Below are experts of layer 5 (counted from 0) of a mixture-of-experts language model. Rows are named router (the router's row for the expert), down (a neuron's output weights, with its number) and show model dimensions 0-95. Each number is 128 + 24 x the weight over its row's rms, rounded and kept within 0 to 255. Numbers have three digits each.
After each expert's rows: "comes before" lists some tokens at least twice as common just after its tokens as in all text. This comes from a sample of Wikipedia text that the model never trained on. Tokens count by the router's weight.

# expert 4
router:128107099130146124127159159083085082149161052125133091126083120153151112121130125107104134147111108106164126120100084122142163130131128114140141129143147096101102089104097130162120113164168116118150159139116123131118119163126113152119158128096104106151095130134136119141073091150114117135
down0:107118142171146115118143142141140152102127152151132151122124087155132128097113182124150099134140091144145094083106080140126124063112101144129103144139155116102150129117108091137142130162150096142146169128147115134071167100115155137124113097137061139125163118104120118114143130156117107125
down1:134132140114124130086098126148130159110151126181154150149097124099133146114144117115176131121162104118134144084117192110119141109155121144127132145073131138158153072104153128112100090143176166082131126145134122125173167122139130119139102150143138111165135146156156114147115109115164139120
down2:082089146155077122145115121199131109117130110186150094111110108126159119142124133090084093123122085108131106097151122088093128142153088133120108145098114120125122170132129125153163145127120100130136124120142100109113164129161128153108154124119161136153133138132105088130113142140158169116
comes before: " ", " •", " Total", " Born", " A", "---|---|---|---|"

# expert 1
router:130120156079117160069158166096155113141170177148065086096144120116109142116134163145114168112116119133101105168129168141157097163112130137159132107153122120125143166155153119149144137105160107115175128126118115106097120129096116141120134135164134134136122135127144148142109154122163123109
down1:135131129144111120106104110083138128132176147099160124132103134173091134144111126174164106106143061102147166171108098179117115132083144132123131151107172102124146104124139136098165169087096124108123121112135137130092137128093119148151145121122142155149151127134149158090153145121132128118
down2:156100127083111123085155120111148142127128137135139160157166115112115127154113077135127150147145126148106160153118125140122108139066127119110131168090121160097124084138120151131119130165153101111129103121116067150153107116129111138085129123114128123129118194145140115123104150101187095115
down3:137112101115114125128119136104123109152159133126097130134107117149106135109105159090140130063146119131135170141107167147110129101118116100142131130094167147096126136136129086132120115126131133127128116080148102111133092096066114163131132099145114056101138112120140152091122138115162067165
comes before: "0", " |", "8", "7", "6", "5"

# expert 40
router:098114134109164107099105134116130126133123141147153116144089152114133115114103152087113154116147158154116078100154108167169107166091153146152140131140164083158114075144152126140102157078142125175088116139080140114143104120106132138145165126154131115120137162145125122126120140108107096157
down0:125192140125111118151147164155126096129099123151130158122108116112121118135106136102125134155162162182153149119100136083123134171104131138119136168114135134127122130074100158142094107164143119117119118139114124163098125143109081109149147152077145109137146145066128097127170144113143114100
down1:072137168157179146111178144149084078131150164100125100138111141165116135137125138144146089085126120108128138110121115136131110114105125115094093172120126144138104153109107157106133122116087146134117140133084111122144127137180133118125152150148148107103144176177150121143114129128149105157
down2:144132169141127114176115141115118113136182103142124134118127150123127125110110143112186108148132176129154131121105125161166126117101117130096153094148096119112134118087126131104076121134167126128138115143091197115065142126133176144114128150116122108172124132088113140151124122087128129102
comes before: " ", "\n", " —", " \"", " W", " A"

# expert 54
router:144149096084100155143116110114123110137134146139115149120071124150107145155121111069139124115143153124149152089134093105132158088119093160136105135165076095136154132128152081128155123104100095150128169149122131153143157149166139112143108122149139092140126105123104153103164115098100152141
down0:087136121135141140111112133105167105152142158090120089155111109141120119130100136128128138116133137132136092093116167113134198089143099142093070159124142133118127065104131134100104118176145149124138133107138139159127127155183132144106131114142147142131137097145135105125100105162129073150
down1:119118086109111129123096125164125114124154126107111125119084074173158107169131097152133107114122154137111154123144160135101123176103121134110157111134097131119152094138145125121111081091103132107135099115135123119139131109099157068120155069163140122143118150101162135165137139150116155168
down2:085175171141125113145107156132111121102161100133110132156129100155138117112135129103121117125132141117141118110132175135157077156151170126140159122138116144148108174108168179089115090125084123124189097094129152120086138134101137115151123159100116108109131135128148120152158111161149121141
comes before: " of", ",", "s", " School", " (", " and"

# expert 60
router:157114156094119112083113149129130116110113118108176134126160151155132136136114128139132131146091146137096134156185153112162180166152143160116116121142139160075143132128121120118154107100160154109117156128139156102111108105121110145095140123151126078158103156140103100165143130146082084107
down0:100159110138122126113107101133099114098140119123127135172107091134123101129089148109157103143154142130153098083118126131109150081085152083165097140107153155152090108117126157114167136147139159106152139140132141110088106158097117127155163114122105123148128137121144163187163127099088109132
down1:158123149082137124146106145091135158119078127135118114159141145089080103142126126111145092158148091098114112124129145155113097139148108136128114113140165120138157127122119135151145101161153084145088066122140094147165153150107129154129157095125146142096114164189112147150110139120131137113
down2:079130154159147135152119145111131134126127127127138146136123183143109181134111135141138182107097136142150159093097129167076152131130123089157150136133102108100088106113136102150138145126133138157112147125147146106140179166123134118156125115122130181108178142105130104124110165129143139183
comes before: " |", "0", "–", ".", "9", "5"

# expert 0
router:113126163104162139146149152108126159083144100126149118086166131159106153102113141116083081168103138157121097131116155133140112170113145156088122110136127148116115076158122131139144127086147144130079101131113100139171146128151135115125107133136117077154103121170143110092128109136127154100
down0:145062117145113097093141145091132174147158146143170166156111139094144104105169153106090123120095135114132108102114159092103148107138085129122116148145150121096085152109125123133150105152103162123151136096121084132146077113132136177145126135106135140155145125141141095129154143133125132133
down1:109135113106096110104156119165141129108125148121127099136170161140076148141173180121126142108125140111114164139116107163161147133179152094132112109117163144082136112135135092153151149143144129156142156124135066103144146153141086102130114127135118116122099137096156099083165112131113139145
down2:119138124122155096180184173130132132112103156143123077143130131113145125097141134109136106134138140175150119156136147135150124153116101113133078091126156178173139116128115136092116088116102118123107157121176154141126154084121108103164150130090145093124128157148170116152131097145136134123
comes before: "1", " |", "2", "3", "4", "-"

# expert 53
router:104092124107102118083165135142151107147101159108125140120105132163113153141146104110169167141115117135148147141174153143146093123127141115146144093119101108081080127152163115132114107126176103105113120126123133101170170098100142138077126130150126147148107150128163100081129122084142127137
down0:127136144094130124166144178146115095131107114127165098178160179117104105154149157137122138123126140149147141151158139145132117115067137152126157125167156092095077129156099075129120157119090146095142123094159101105150119123113127120151155143124124159158165135097135111130108145145138122135
down1:082162100135111119121119161112172108133103108147129111126123148137130152127137172150170095083143090096120114102129139087157103081169112116098139157118146124117102149089105106119155184171139137161124117141096153150150111120105133150127106124127104089071125105113137137144095124137137126128
down2:102176097081122134168104079137131148147099146090174157100145152116135122118134127116124098181105137135097121150135146091086104125121102125102116149116128119127088141136077122098094145122160123118187132122080152118148120120098120124118137139144132126128094115127148162147098085108105124132
comes before: ",", " |", " (", "\"", "'", " and"

# expert 22
router:139111133120068124099127091094149101108144151117135126145153112171118124139136150169141150165104139114126149136148168119126184159144127164086155085124149131129159132121142134141114137109127120146140126146117134098112145092109094141130107155144086079153137093094122105158147142139058103129
down0:130128150128140141122123155144150120130066148110110157092106082137124082162185107134136144125104091102138138089127147091104107125147111087121105129110150128140115116120156135116101113102085163129132082154148123082137081123135120113099135154161141072131129099125114158151150126131139088109
down1:150103153117163133139177128075158142162104087154135144128133172160144100101126093133134157149115128097155142137155140125141143155145146153105118134083139136133142111127089156101162142101114177181096096149125166142162118139111148145128129149146121151101107177126097128109098144144145132139
down2:130134132187106115123158099142107125132132106123115141164136126145147126143094127138115141059133133142081157155161100157153110161117117148126141156092139091165141138134132120182077121123127116138132143130078119149154115149133145112140121147145113117128171065098168150154145130133092133095
comes before: "0", " |", "9", "5", "–", "8"

# expert 56
router:134142155123164139149109135125129105096107118126139100164105134140120132125126145125100126090134088127127101110135105152142114114133128161149080130107128102122102108131184091098163079166098171108137130181168099143138172103143152122126083138136174154127177107120122109132098152110146106118
down0:134122135107134119139144109094133082141135175111134080096128128116068108142138113124144143096140092156136128151123090118139137114139109122125122107104139146123139126107182121116108118120109059137160147119109153134074097147111176152108132141126137143095116154109092157069152123156151122164
down1:164119138161121148095158135097105130123083110161131109131126130101163159148117136077114155124109152100104134114151125144118117093145166125149145147122119120110079127118075113178113152113136117122118103097099105109109130103170087141127138127083135111165135078141143122138146112064143139142
down2:133087132121145122144119126145135110090154130130160194105067096135156107153115135128083132135090102084147110106096145099133052151153127161150150103118146121158123112115132134118166127073114176143147122147125143131127130118109119126147100136133160096111174110134122127111130138124139106140
comes before: " the", " a", " his", " its", " an", " their"

# expert 59
router:126088130130116114139102131125121137135088147135133100136076100118123141119119092134179146107156156153154124125108157138097168124152117085090120135148160116143092128167162100108124106167141082096120124094129142133092161151153161128144136145134107152110135146133123173126165113200130128149
down0:182097136126137137167113150126109136102123097133163137126157149148075148118160099115122131151105133161109172107121115173098078133098125085140152111135097150136150134127149149115095122089097099091143090116147094136137118124113096136120158115129114157127168109147128145148108116179112086124
down1:125104141137125101122115154119146116108104126123147153116103131144106156115158114126116120138131076107119136120141122110153093161147100115164112136115144106130113088162110124157175147121177134126136095142066129108103119082119086157148129180121168108163109110112116132138178120132195155118
down2:096135119161151117131080144130144122070147145170108087135161116131119141106106135136124136112158085113091174139087122123132131141072162116108117124118150138136152125129158151093120110129122092117142116115112142127136109101095175148128100147141108116165091134128124105143141055128151165151
comes before: ",", " of", " and", ".", "s", " in"

# expert 52
router:121099142125195113124146129115135138125078142118153127125123138111118126119136154100113095122142123174103118093148117151109175123144177160180128115151135145142153100134112143130116100112183098135076115120112120128142130159101127076162106128099134149110162104080097107116142121094133095122
down0:121155147119152133160150154111158106096154093123114072144165151131115155094142130138205113086155147148106159158114121104183119129135135121147140140116147115121172146116174097139122087116119160121158147091118097148132147129147112121076163137148114131153145134138145102129112142104141137126
down1:110138168121131141114143125070118142104156160146130100165163144129124093149104132155179120133126183107146106104121137104124176118124176104141122092131118130139137113107133151096105098154128142099094123155123126159106067133112178122111149141135124132137164090131141113158107117092137114087
down2:115104143103134109106090146106098113147098152141166148153141130093093150075112136108119155099120138114128134151164139115104099150176162100123141116154110140104128166143081112116129111124135130106124102109173140139135114074128142096160128118124140134146134074133152134094064113099133093110
comes before: " ", " The", " A", " \"", " D", " C"

# expert 20
router:122098087143114132123091108143113122107129155132131093166112114116164125168168111100146117084150093129122186152166121135157127170119123102152103115129123112122135179145084133073114152151119129144134091129124175150148161137157132140126114128071138152151158110103152125134107118151124094133
down0:133101129111134112103152127125132109143158086153183078118104118102122093120120122171138133122094149130078124095098095130118101095129151167148130142106088146168079132086150123127142133098098100115102104129126141161125147137175191137139146113117122128140141147128119151152106094117141159143
down1:099140165125092162141176123152136131148086120117120158132141131079147074110103149117154111132132136096133126141133118089122112150152130113108111130085136117086129150090080101138114167130145134162136125125154162116150151154171143105145178073122112152124114144152133101130163133145105111095
down2:132083124127158093171109139108111137131124115176138146112093109106154121159169135117102127114173144149084130112126184136139119177146121183115138137133128118140162096126123164101130129177123142133134090158122131111119122107078166154090122107115131127138138112118146096145122084099140111164
comes before: " the", " and", " he", " but", " which", " it"

# expert 47
router:193111166141142158133131117123099131163135131123104118129124156114152138159174095086169178129109145120115096109116151114144131135135163135144147094152088139129089072130111104147166140113145120137113145103086151105103111108134113154121121109164148113157122111119147077163119133115141131087
down0:089133083140123126137128080099111099098152109161104168146109129116154131109092105118064154121132160182127114070169114107131155142130153135113118138112117129154126138080119105108138127145128139154095136107103101149150119115138119092159132142122125142143107129145135102120185133104143171162
down1:084133138152123092154141150160107084138135105140127119141140131132171143103124126102117133109118098117142147177127146080150120124159122169129128148105142103187135144117119142122158112115140160109187116153130143125135153153129120174151105145100111148068108121181147125153102154132156128086
down2:166134103098125122115165120136145113139133165137160128112083193144140136127178143187114094088118129103089114122131048134110134178102136116127110108111133099146138123120121108122167149121115135104129115118157123141160095150147140080114105160101143120127135100123128134135099124121103160126
comes before: "-", ",", " (", "en", "man", "'"

# expert 58
router:081150141126134106140145145179152087139165142144122145146094126169119096129141128160134131128177141122106153158120119093141152113091155139119115156104137127161145133133160130143157131149141105169110167099123133096160105114117104148097131159109091123136122087128106128155129088116181164174
down1:121077151099123114123127141134141122133127083142099168131106134154135138116124116118103126131128082137122093145107189115097099126128059108148095169144113112155129141097137129104131147116122140127144163168105134113089107119121128107129144128114134086150137153183107097144145143186107176112
down2:117125142109112142111129147075153116142089074107146149127158172146149109117176161141116099154106131127171134104121131108087145122116128142157100131140189120133112125121078081134147102153107143138123138105080153132155145090124120127104158155136114111118105184128140101104096144128117120109
down3:118104127121134108110124169104153130133106152145137094117144108180144138118147121160173162085150158115185133134086126109134112112126129079105087115107128145110175122130134123141111118173082108100138128085151114184130117159124123125112110107124142097121096102115144161104099160155152119124
comes before: " |", ",", "n", ")", " (", ";"

# expert 43
router:103126167135104105110159121147167154105107155109119121183092155113142122097138140151147120109138098132154165164112105130109106138105170144117122154100148108108110118146150125128077093073147158140107126100098133104143124129118088132150185119137082141083146137143161136150098143117136148143
down0:114127090183099130086142132179117084121165114187151129108149128157162152110157150130082103144094132110139136137096109168116102116159103126161097145107147124107106104114154134116153134115112156143087124143133109137157110148134131141150177132159141136125120140160113113139101173152134102143
down1:136121164096157154110110136166158115162155157129118103108097089169104132125156109162097143119124134133100137135064098180153123061123116123141148169110153112121117133126174114157141126149154160159101130123148137146112118109134162133137102151112134145114105126071123113111097108141120133108
down2:123122188125137169142123164127103136121128144146090168139173101117157129130098134114158158157096132164094112118145117123134094155148154136159116124135104110136130161132122134157120138170109105133103114164109149171119175147131137135193163071103098112093126133152132117140126102129124124160
comes before: " ", "\n", " —", " +", " −", " –"

# expert 29
router:115111080075141159141134127160132126162154184109112106142111160114156148160116106128111094116088130092101143183091141131160121125107139145129119140153132135119108135199108143162124095116110134150140123153128161080117120132112105157127117130108109157106126126143125134116088140086110085120
down0:094122115106155120091105127107111104124120112119179156086139128165109147146146124126160115133124150121167132122144157150110100121118156122098126098126118161133161064193128105104106154134122144099108111073116100173121118122133143131141133133133089099161160143111167150118173102146113134113
down1:127162116121121169138132100120161123084137126137124106168164136150134148109121071168122107155131204140144129123118145118105162098151091099097081088128105128140123118133131151126174102140093118163135171117123137117102105121142108097103138135144138082131137152119134126135183158121111109130
down2:159150124158102135135165110123099151145145089157141103117124182096101177122122107132114117116139132150138116151109127108119143166074150100167121079109140107126114157120134135163132128145148092173125104157105081119101135120136119158094104096127134104123145097176078132126093117120141137149
comes before: "\n", " The", " He", " In", " It", " She"

# expert 26
router:149102136142112120130137120165155153123141088136161124114158088115134111146130112165134162103096151132124138174135120123099093118127131126096108098117156122143112161106075129173119142152101151090164118162172113091104135107125155108153161172130113118125077116131130149138142160115081136089
down1:172148110133071143109097119136120107142099183115128152164152109163180137169101120130124127134121128138157112140141149151118148120140105121089121121150139125132156118138097170105103135159097099145095088083117121152139142164127114117123126120086160119137171126154148094130112103120174130173
down2:125138148122134161144086134153128139126145155144141151130120156087139177124168136121130155140132123164131148115135117101119114157123126140118152156143179111131112110159188125103113153111078090094135137110129165150132161113113141117082158150147074074110150129085160164118128140113140100110
down3:132138145075148124124135136108091123130159117117093077145112145136096128126125149127184132132116091136162125141185122093204105143164076125147104136104157148143133149145136141140110151097149143125139083140096145122127120121113106153097103124140106108157131158162129106114173132156116129139
comes before: "s", "0", "%", "t", "3", "4"

# expert 23
router:171158136139143121141127120133140121098159120150119083114141085155115127169155090102119094147161110116140123173140173114112169119110130154131113131111122128092112112119146153123134124151137118118109087129104124089073111113114128104134163190117100160112118159157125100093110117078135167126
down0:156090147157159101114098132111106107122141136101132068139104123151110111129121149159144106128118128156129105094084136125128100151127180078139088137111118127139116131089114143158087142157139128073127099115149120149116134170128102130126130157136131122113113080155148107154078168133159133092
down1:122148130137164160163133137132142133141130100121103111107080105150121111170152098148130182138107133157083141149142137134143115137213108162114112135106090132135140135138138164144150130150138111100141112155112096065103132083093133116100110124107127134147116135099127090134110120088107113113
down2:147115134119116111128163170145127124132131160107134095149070118101134100182143112157137130118135087157066107158131161125114100119166096105151139120150082175121144098141145123118132161110114093121108146101117130114125115071157127087104098115143118136122141150104117139139136100131165121089
comes before: ":", " |", " of", "==", " ==", " zone"

# expert 16
router:087103134133155144127149139134078128113165143124154126183085123121077135122135158113107166124116152103136150138156128126159151101155105094111117119105096171118133110076133120126149138082140107100139139151151104126097103123149176114113174159148128117183145110113109124161112130150133117106
down0:161122117153120088141101140138082127163146088122126104104123145104178120119164077115132139149156139161131154156130202153128086123142113131150157137100116146137094158179122119160093104172121117125135149145107169135133134133098123116142088128156127118116106144147114104130107120119081128133
down1:129144124133100105121146153162152155094106154102139127127154178149143092142161104130131136127132162147143142146098109128095147128123153108119149073113111106147177138163129115116145160124124085084136139121123098156111109136128123079100096132140163074121098138083122149186136104157124112125
down2:131170107108119131127146090111145163161159172134109129113127126129105120121151118133099110151143139081151120124085139141136106125075125144130122122086101158157113134093216103143141096141128143103117146140115138121133130128152145146104114113113163095093164142168115123123126115063140141097
comes before: "1", "2", "born", "S", "C", "R"

# expert 19
router:112134128132176113141092143116099139085076131133144098159172108138101129149129146135087115117127133118161138130116156111106140099107133119089180166118122172118146135117155119132143154099149127147128107092113119130104198113112096126150149170087148126097106124133117105114103077113150119157
down0:079156109152093098133152092128102118156081152126120106123144137142136148145099116070115163130155120135188122157108158134154154142083180123146128122141145118110121160138096163138086114191160134141102117105155094164121135125099129139112134136142118100147121109124133126133130103133127085117
down1:097119150140095112130098120095139097152116086105150140157124149094139098125144157115131200129121102097153121113122147060153116157081130134148102107133144095142116132092101105103114153144141089127102171133127119132099129114144142124123138066154113092146177141118123153123116109121134143140
down2:150171092125119139117092126119122117133114152104112126160107097140178149138097115167091161090120126133133132142140125143138101157158127133164136119116155145150120147166125131077067132112104150116131088115084156138128160144144128106106116180119131102176127155126155119120100098084157124157
comes before: "1", "2", " |", "3", "4", "0"

# expert 45
router:130192100166154115118112121127096169138131164132115133121132148160115142136120103125091156160122134119166137088099105111140127110143130073087128108089089094107146112126132146128087120170105112084143170146133181150120129120107132117129093116109149135125089145130125099121177155137138116140
down0:095174150159114176087091116100137121122082149098127115144155148096126110134134078151139147124127143139093097140140126103122131113156124096127124080115121133128127136122199122179105123117079170142154135148111131119122135125145093150120139183150138129115142170109096108139141133109123096119
down1:129127137116100106120122174123112161144115141110095118132167164114137092106142149116101138188091092147156139142091131132153164128128108142169108158144114133114126165131112124077135137119138123143128070107074132098133124112098114101130123115076145101087134118119123118112096181124159157126
down2:157130079135127122170126107136120118129150107154130128132150079097164154143148144093096146153151199118146110145140123128149114122109146167171126148098144142126120120146103112113109132156107160156106138105120086103104103151127143195112123147119134130112111099155109126114116129089110127193
comes before: "\n", "|", "-", "The", "==", "In"

# expert 61
router:126106174149124134126162107126165142069131118098143136116112142160145126131151182123100121101105166121109092157120125123096139115152148140075097133111161119165146155112143112163090118160107097126104145094093142085119125121157127129122149163126129100162139097090136151140120114151131170098
down0:072117104137157122125125120108134101093138084117152157155082101129138127137145106118140113097131114132127135152100121117149120104163125134122142164139129106128093098125130118088150106133129157106091144146084121204065120126083168116095123104104110163166113138126140134104139146162129122153
down1:120147102150109141144153149106102193144128114114168136131132115160128098125066138103149114135138150082125108127102113181117122134157095058122107106109123115138141138115126117140158104162124105140159134139145148134119057159111153162176147128132140144121117129125143133118163116165115102140
down2:138085113158182135112137162075132147095162109155179158126105146141100100126119111145071120116132156131141143109127127105126132132170106111158117134128142153128137137123175111105163129147160083130117160131143128112122130132122144073165126147088139138118153088118175149143112133156113164114
comes before: " |", "2", "1", "3", "4", "5"

# expert 30
router:139141108092163095141132127093145164143138126129139122148114122116119097102126134127105092133154102120155121076119093128102175110120110105103097125133133122099155131164183147114173129139162113146097183089163129131130099118107145136107157167126136095125104152142097132111179101135148168145
down1:115103133097124107141130110157097164153123156120127144126163161084113088167161144156111131185144124112120140181131110143113105115117110143173126087136109156118127164141147130129138141115179115142150155126134137110142102133130080173081100094138163146098139128139157121154101114133135127174
down2:134123166133167124125099157099076158127095195148120178144096124137118146103123160131123147123112142144162110097090120133133094117124112150090124143098101153133151122115117121171156077151127140118156157130074143100111095131158153169132117162147123156135128128133102120094136136150141122101
down3:151133148113167149147116153170129092114136134154129147114123150078143150129166124143147098128083109099147125169116101103141122125163147157141117152109096094148166165086121131135163150100134110153098151136121140070119151139114097098136135130124131116111130141108101153135084097125082121075
comes before: ":", "s", " career", " by", "==", "ly"

# expert 36
router:111154144134122108145121089173150092127103146134129102135165103104134129149083104160121128168144113120113092118137149156139126117130135116109152156124157140130131100114128153125162107123154154114159115160145118172126084135095074170124177129125102097152092178133125100081148103153147108113
down0:161110147122174149142125129158107160130156138120121147101163136122098112120118132115111124131123185139136150120107127154096119125113127126178172153163151122105084070145147122117137108162130105121137122154148144136145105132144161094096139174133138129116069141129131156146150070156132158175
down1:165106090110145122138130150145101110149128152157120148093105149105135105134076169125112150101154131154150141147127178110127091132095103128134152138097139090134133154166127109127094145125097107114105095108143117134139139110126155195164150139105131154114137103140099179116138132117167134071
down2:103131100101116147133124101147144133145149088156176151128098084130135116131092125148120159154124156125132126146105145107139118128127093213123127150138094169120088142154098158167110132104161105076100104144110115161132139075123126132128154136123102131135112118115150122087086155111124126134
comes before: " |", "0", ",", "1", ")", "2"

# expert 24
router:148106153147092117087127095141155136163164165169110154147100112114106133134127093108154113115162138159121161140168125141113134166127135123089120093092122121164130140087126157129134114150150079123102135148112152167126115075107108153157108152144120117106152125116175115135122174090118116108
down0:164119107148107148079153159105109139169117138099157143149082163105140115145118084083103174094176098110158132146129145149107079160108112170108142143115106133099143136136108165105116130103114118091142112121112131161105139144125117124122084137118125122136172111103151116150091127127104129141
down1:134131166130134090157096136126105094155094125120157135116117115104130133081120135147127144192116133111137119132146127084133107105098185086165158113122120166142108104145173089108146119139162090123123108148143151115146124168124168129130146119119091102137126102132082177127159116118137131157
down2:123111148161173126119134133159113133085089104130175151105122103117121141131149117127117134126145107113138151131149078116135158126130165069141103146115121152159058106122106150137177177120109082085099138132097146121137113128094147147143167133111105117125135112103103128126139107133113166161
comes before: "\n", " |", " (", " and", " is", " –"

# expert 34
router:117125084090115143124173119151112077185147098148131091112119080166169120149099159134126156134078148132092167124114140129157099137127131118136091122137116141155100116144099114142153156082149127164142117137112153135115083121141128135142141127131110139112145139100143137183094131142106135163
down1:145148161107116104131147146159143110117128128130124192107157117148118097116107120133113125149124115158129083140109117104086126106124113125127109106135173129162140103149086159148129065104133123181158113133115121132174126097108118157103156098156136107121067106135164133131103111087140097108
down2:149147150115139155102147176117139163172136104079158141109169119114070127095092106138149128115094163198128110146138105072110121133144103146135163144117166151143159116133151130155144121107136136143152141155132139096138159125113141163087132132140144100145139132145117122116110130087157119108
down3:162143125121128101157111110058138155119107163092099168133137099115153132129092089119132109119158110130148128120100135119119125078131120093121144157160121140182123122175100094114110129159131146123120129190135128119153146154166178118129137127107099134133141092110129156137096132106105109089
comes before: " was", " is", " had", " also", " has", " served"

# expert 9
router:085157156133134104134164083150198114140132171126088106121142084152132108127123111153165129111138156078139130127141103132148122163090137120137136139138138129099170121112115147140164089139121131127181116152164134112137116096147132113108123111165092145115071137138163124112119152142128104150
down1:094162160126084150153099132135131154144128156152112062148107109201141143091125111146160143188126140090103141124086102106100104096119114158171138153135146121108127091144115111134133147126128145127108120155132126096152157159122088123143151128130120121133098106130130126109089152109147110115
down2:122099166104136127096147195101160141105106108138105120182150139144123139134154150160178128137131108120144125115128093151120125084103150084146153121126125169101117118080114118131124144116119078157138136112140129114125082159103087094144111083130129115135134154134091129096110111139165108134
down3:154131119121081142133111142129124135109106098173129136104175140110095157129169098094108121078110132126143097175138112115137137147136173134153153114130129105179146127099137155093130169120127124118080137098095139108106149149107147149107132117110102156114143104118147076130124074119100159108
comes before: " |", "–", ")", ",", ".", "),"

# expert 44
router:084104101133154162101149111138173146158111159120113102100127150110151139156099106114106138135131146118108152110101165143136113132119171142111146057145144137142173127176084139129153111140117132141150127180125132129131142137119091135139077086113162112089136144131114128131157124074126125103
down0:083086150150150146116122129139142108132132184120116112123055119107098119163153124091134164144148122099148159134146168151115144143164161119107089129121125122109123102124151142138153097100107143122085167177134120123138148150116113114109089093118169121107116123127142090129149109135130078145
down1:150151130088141148149122146111104149094098058115091134140172129127131134126104114144191157151133115149170106144157115126151166111159088131152148183113127123138052117123123110150114133138138136131110146129120152136144137127142133106111124155154151108181109099129116149134125124159107144097
down2:083070111119152137136114137139128120157095153160095092147161132137152135110151115152152127166114146127167075112135132111126044114095101162170109140108133131120138103127164129115120085136093140133172123142136163089111128113140119125159117147126100119167166116132139121136111135102140130131
comes before: "\n", " The", " He", " In", " It", " This"

# expert 63
router:094125146112149096126151166115097119144122056148109097129152126134166110123153131116082148115103145120139126144112125121145152168142133163114150136146138155119116081122099125141118120168155175120132164115152089170142103172133121163128148139168147109156096142121127169143155103135141173113
down0:159143113129109153117149138100079111129095103102097111163134129106076143128103134113144132113130118083168135136143079149162094143077119123114139125134092166150173108121079137125110095110188143149138125102127161133110093134145100105092128123122139112156120103141164170138138138126119133116
down1:145112107144119151094156168191135119128127154065129146136123150155132168145147123101135093106138084120110104159123157097133135109096085087121125151128100107135129164129138116119156153125081116142157147132162125149116142177106143083133134145160162121094125127108106137112119118124160173131
down2:124159110161149138173127097175135113111090147134141108116179151110133151154126118103162127110145163136154145180091148129129134128148109088128111105132088147117163157096161167109084117115085105141140119140106133127118115120114118160132132103112129144140132157112117111105201110109127149088
comes before: " ", " \"", " Best", " Preced", " The", " Total"

# expert 28
router:120126151103109175164084123145101108128145149131100132111107106145169128155128140068143126158135150105113138168153122123124152138141152164156134159146097099127136126100130119090092106145133162117139120112107137083127133098105109129081174089157123132155130157144130090134083162166151131152
down0:162134135152146101116144139095176117130147133092145141099120104112138103113146163152176122144113082144133114093164094128095122120104150153112114143151106145114142105068155166129126102162151174136119118163114098136150125085115097164097182135146121120140132144138107128141162174114129132127
down1:134153175160130113174156139150082162106101112125157154115125155151127116161089145132126128201092147149108142142164091120125121100146141127143129114104095150093162165125122122129156131122121130136075107100147106107109110150140107130116089086111143085135113102121123144141123169148129105144
down2:112109087127125123108087124092092118162091176163080132128137146155134126115159143142123149133140114118146137115177138098126115159157132118098097092109127104088154131126127174130120143141082171125122133137116115118128144160091152127140113105111175131169088117127159128150101085101129097100
comes before: " ", " later", " –", " he", " century", " ago"

# expert 51
router:108143093149154078125132140144085163138143129108099194121095149149101154115102110115097166143151154134156147117127111125101151116140088148105143160142133104111113111076175128141136120135131141093170162133089104119103132104086125127102128131134133146080149112123130142138167167099124118113
down0:124101179106095119097119123147115113122110073139134116124109078130123119102145079121151112114131123139150152147177131147116126136118140135110094124084154105152105155091125156130116138116114120148102183123112114138156130104150125109109132107087207158099168105138128144141089128141130138091
down1:086139115128131110130133114156115166119137123138130149131182131130132146114133141139120115139112144100079173111076115122084094126158144119135151174136127134122154111177146098090136082145116096127106145107152116156156099146119126056116136088107141149131138137130143164133084135146110171155
down2:126141098148110155138177064115067144139178104131125118110125137160142149159127128078105149131115137117181146129122106164112139179104106147124139146141124137102137115093090142147129129135157135092145130135121116115093139147115133166074136103142121159144128116120175114136166168143139142124
comes before: "|", "-", "==", "\n", "===", "The"

# expert 55
router:129149105117104102110088107159143147136106128134151118102175095147110075115088145111165147126143112140165173131069169146140174130164126151164100114121120148114125128103112124122085111093098100121132114140125135137102133141113181164124095118146127095143131126140135178113140148149160140135
down0:143109137079136117152142154090173138091086104151130135126145150115128098125099127145142106156113157112158108120093154154097130146117108125140137158113113159106118098119100121151158154098104096161147101094162129124118140140090121132139130110097108124156141108071161110156130144067092114163
down1:161111117121149072102117142172145105124151195116119140130156108140141127169137132145155143138153125138182120139161146135120121133076168171145077114163115106130135146134118130133102139110125121108170113128184128153119106106142183123181115108169129127112102134140123145138123146144145143129
down2:152148127063136131149139124129129100117130154100096144124123167131164113126138127075099094113165137126093101124175156110142178116137147100149145144152150112143133131139106110113108162146135169140106130136116119175129114132136118107110132111088172147112109159053153101160139143117142120106
comes before: "s", " of", "ed", "ment", "tic", "st"